Experts of a small language model: 4227 steps.
Below are experts of layer 6 (counted from 0) of a mixture-of-experts language model. Rows are named router (the router's row for the expert) and show model dimensions 0-127. Each number is 500 + 40 x the weight over its row's rms, rounded and kept within 0 to 999. Numbers have three digits each.
After each expert's rows: "gets" lists some tokens that make up at least twice as much of what it gets as of all text. This comes from a sample of Wikipedia text that the model never trained on. Tokens count by the router's weight.

# expert 6
router:535505474490484588496481459519545489528492560435512475465529491502480461536535561466501518424486486488465518451497523495505572518488559485540538524387475524505492525455492540520511504464470537483603500534579462513473447475557483522524424483506547562483470501551558466489454518464455572482527565547448494433473501551497496436472531449566547500518517465496538569427478516504451512556518
gets: "s", "es", " people", " they", " members", "ers"

# expert 36
router:458472492468499478437521476445473500558531497476492479537522441503519472513497551531471494521445545495489530492516508457466473505508509520463485541499531451453536459430420491461493535539546459571423441490506458502481487397503433455524499470556462535512516472494475503501435473489526566483489517517555491526516482486480506533430517548448509497521534575523481609546583529473470547483485
gets: "\n", " |", ")", "\"", "==", "==="

# expert 15
router:502527475500479560435532541454534527504439480454540511530594519534501403476456464477598510568526551462450550546535514441493518452560502518466490459555530491442411583526446511507543487502529523462444507555513517575470521504485472488425458509499547498570479450491560542538571481540501471501549481474523471476537487500510432488459448447486492416472436440561496459480499509458504488552478
gets: " was", " were", " is", " are", " most", " first"

# expert 32
router:492474494517546452576561519476519551463541507539489450531480495499573511508445504516517450524511429506477524471480505572560492473478516491460533450505443442467430597509461451517520478475504471414513569479566531491533493511439536443484522515530451460493500510459451515453562468517515477505499489515447519525508490571505438505507497415586459555491432490481465512467539533484550456436469
gets: " the", " |", ";", " The", " in", " on"

# expert 19
router:520502450473490528485520522504488558447502471444578519501506483443512447491539507524552455545518529467525471446545505457509455492480527475461500474502452501475494553503392459404565537581538498516433531492549503575433550482480578515487486504469546530499535494485530539502452561538464578472465470474539504552520503499501459458502401495488521524499468526476522537511571528426532550486469
gets: " of", " for", " with", "ing", " over", "ed"

# expert 10
router:463526454420513459491550459433509554472489507515481485495537517437525491509478498559497450506451527451475528495524452489537566556458535539436497455550468488511586492506505466550497505518515492503421524476504476457519528524478488524534519536512491473483539457531464505444555466487531485511530499541419492482483486389482485475486470442487522553466442521475477481455494516495502478530405
gets: "-", " |", "|", ":", "==", ";"

# expert 16
router:449433479440454517436482561507399449535509482518507529549517506459511499560472495542468464449478543494411527473541520471531493562551541455506537476501527461492528454455490446496453529594537482497510532483477493508462508435545555470566421472473456553430500509512457491502448519533460555443483523526522457486508517566475493528516480563557455466536512539472494427502492518425454448499518
gets: " to", " can", " would", " not", " may", " and"

# expert 26
router:520457471524519467485543567515607478566461498517504473532501526473489584501562449485553507510511453519442458502566486549423523545459547457584545426471519438514475481508575466531562512461434469469494465515471468525445447488489549479523509479497492502432505557433473617526493535520519454512525581544478571507559467562508496577520472575480525527452459448552448472469472508531539463444561
gets: " the", ",", " in", " States", "---|---|---|---|", " York"

# expert 8
router:464542404551445431487450491502462496528490504559455558487529466536446547509541515483458542545567391533493451460504498494534505531439507472486457482532450534413516521517467622558476473489539515513502522520438545486562493595508474495481467502465540490522539557511562487522470437480542449441517401510528476483473502553575470491539491527458466489477507591473511452483537484427542463453537
gets: " (", "'", "-", " ", " \"", "/"

# expert 39
router:504401547503440518461533492421454570495532463532547503558504459429547525516542421515475534486566650483511522545489501423508454493510523491453495450537510472584514415514511491467546523526515491559506441509506482512471496432480522457495498569459506506514517447515527510485534563505498490482487544486454485522533455544396464507539491562456534511502532490493584522559480528560441513481547
gets: ".", " of", "i", "a", "b", "e"

# expert 29
router:442473537467451522400482501468478554600560498474527519542545490429442550506498472488453504471505650463505468482562483442478451512518504474461512521474539521484528451510504459439514498521576488605540470520448492537430533395557451489527503480497461566542519504462491481505510538514446496434509535444478513511511535561471535527483472573482523414539529510529531527477535522515497512452557
gets: "\n", ".", "==", " ==", " ", " ="

# expert 11
router:549456464561489539473491574592488461474571544512414498454495484532449554534519483453519473466481439515502511506508488528431544500475480498515528487479472452495549571550561495506461432548472541401557517492485529465469487525502582537495553481532496448515499521513527477504503481456460470559486448557571508482478514460524498443490469542555410505441487423488457498508445495587494491560490
gets: ",", " |", "-", " by", ".", ":"

# expert 12
router:496497494514532555485486484456483519527499481541469487483518450442577521559538480502526476515448484501572474488482468527491553441453437460555468544504485468486429471486491464531413477511431536399468542516506494464618475593584542534504538507438515499437564486441571504504492473518591448504462487503521490557423530455474559424503508548516461447480525513509465530506494521551510466475447
gets: "\n", ".", "==", "===", "-", " J"

# expert 30
router:515517481561470538526567519533571500471537481497464473474536509496479563507491545538535526459578464476543563483448503505580492526569449443487495553554542496555451455444521499516502531480503481583542481515538506462480485511527494525529509514517595495455494520503552514436559517500476504481491486552501480526495503467512515461421549589511568503549555446512441480485543447554590498476484
gets: "s", "a", "S", " S", "e", " A"

# expert 33
router:451455404400514441549495593497487595531440560511520505530573530458463449508492477472508513537511457515473495483565561490493517508528415537550453503417533524491452500568469551522514559526510505440555425571506501523482482461496501450463522526575519502557480528459534440440497498527448470522507468479488539481519538536502515506527458495507554446434433468503550497542577458500503470449512
gets: ",", " and", " in", " is", "),", " of"

# expert 0
router:451474523528502554478526508469544596474526540458538493513542529491514483465440491507486529523500513551494569532459529524442479529501587486403528511529484477462483431508604556471511539514471520520483466497512526559477535445500464464440492550442507465551402465491488488520501521474529491472521498503470437492443481529510506500498557458505539583558568470453517553536568590461519519532463
gets: " |", "|", ";", " November", " July", " September"

# expert 22
router:536467484491450439526428537466428502520468460513518517516477522527494479512516461526428525464487516527490458465552566432485590496458470467572444496429500511479481455493436470492525516476478519448503454584501533479496512496476476534518551460540510489536485447484440443526467559451467495503468523508546522513530458582527469570481541493497474384519504433497498440598478461505494522468534
gets: ")", ",", " It", " He", " and", "),"

# expert 17
router:484470460500550535470462468465463580502466475533559455458500528493436508516450524486445488442509512500537499486470523488564466565514508480459464507536510531576521474478504487531479528479572473496445485429570518542484524505541501486510583466508498472462467529531481457482501529487585466504553453512532508435539467503479577512391439432490588525562493536503555505539541546477560470517552
gets: " on", " of", " On", " de", "On", " for"

# expert 5
router:453497586407456486484492403463452517528474477523500445528474444578512507517623470478426522479505512535518447493421540557473528475551565458503490521405535443424539536490538429512487463492519474513530463428462431460484505492519561484566549513544491557536550558568586497459494552523469495518514517446505545552511546440497572456435546566482450506554562547492533560520498551550488493494532
gets: "\n", " \"", " (", "==", "===", " '"

# expert 20
router:500483542471575559479542558540542503457525445477496573479510482522491489499531494479496535360514595469516508536476433512472450549483423447532560472477462502547427482560522503520549500560528480505553517487529474542476506456509570468515544562522468480502569486584487571478482494516545560547524514536560496519471519488466487562491547530473570550493492501543500474518521544476441472458497
gets: " a", " was", " A", " is", " be", " were"

# expert 4
router:480410530362501492550492471446557484508521504487552540469478580475519475590546491468443547553565559548513518525468537486479463566472485476551482527398555572569433468519467454535502456515546484460555491470494426491540529483500471493474500489550558565487462471469548479553503471450534521527558497476436475476516549477471547564459498464475508472475494474466509487486412517493442547467535
gets: ",", " that", " as", " and", " which", " but"

# expert 25
router:494568592549544458494539474555499446504515459527508521480491467542543462541475571509454520476448513470492548564465437533531459433590470573494589530560475499526486541470456485474461415483466481417423547474470482492528528503474532491492549508554439481541495434499444548524480517585491518442420467507475488502481448406475477580528474454503459517472501493501507432450460461560495486477525
gets: " the", " first", " a", "th", " second", " The"

# expert 13
router:484501543517545502481541477481514448489495473509551487497525469494485453458498491531558553535558495507543451550454486505517522420456520497508576560472458484470489495555494538542511464548422510558485425570557460492484474457595541401513470534463530488492507463622543506478563488557456503531551487478458492537439515503491503511510540534500418512444518480583480517521486507457544558475489
gets: " |", ":", " in", "N", " early", " late"

# expert 35
router:487477464436479490503434534572480483541532473511479502515490484442458501504472557461493507476476543457559501470504526490553527567509530490485492524474496439410487451531522538549455543558582492502539515535384431576467457470549482473502502468475478561494479535567578479534448541512418445491487510519514511541518511537452506492467476520488551465532477547488557534490460496412487568615565
gets: ",", " to", " and", " not", " —", " can"

# expert 24
router:437449484467564413517496433528529524460495482439449449427488544623518487457517565439444493442563525538499483492433426463482493514505571520518432482512476500528550513503448461468506562464556461465469528494488513498447535445462474545565596520495451509565478574426454503530545541507489554510472460529544471561493570438498496488465518488503483488477537510519528540506489532556448535527458
gets: " |", "|", ":", ";", "=", "\""

# expert 1
router:514539513437511476542539465503480494482425504465491500507386555523455530503542485493489527462541473415494525499410534470547495435552475519524453475482517580476485521522457506529526570489515475401499470471547529484529511490553480470556490483445488432439468485484527541426458464560529478543524482443522464449544580477506517547592516501522508556478405493521510472500499438510473515476516
gets: " in", " his", " the", " In", "In", " her"

# expert 28
router:479486532582487428513487489592543565472533498489460510492545499503500502444456477527497541433490520479478533554519544533490476461474449535470543546580472466516516507544524501462466505486423470592468510497498554484504515484433531523516406474467488460414510544522468456550482486523474445463455531483551515551430499467564442489503436520481513536511526569461451467464539475563512475467479
gets: " the", " a", " The", " A", " Air", " Army"

# expert 21
router:437499488510419481425500518424428468556531534496556486577544457431493519552547468457475464469487574497543522441520441450480523447519523514445531484467565467580540475485462448484500518545525474530493381492505483516407558453554460509577493468579443577504507532474487480474449513510529553495502480458528545496540464492471542526556528504508517466552517519505457489563547533471512514510534
gets: ".", "==", "\n", " ==", "===", " ==="

# expert 18
router:495466555464502462538514481539539454497463517553451514440502556534496456504509531511473458543479485490511481549453536505484506475458496501561513476490549524499605443468443480555528410439429479472555557552510497515489500516413534522491495436448435476487501449473463463459518549463469548507487555413436529485468494536470569465568511463505493489537546393495505491490483449571463457539513
gets: " he", " He", " she", " It", " who", " it"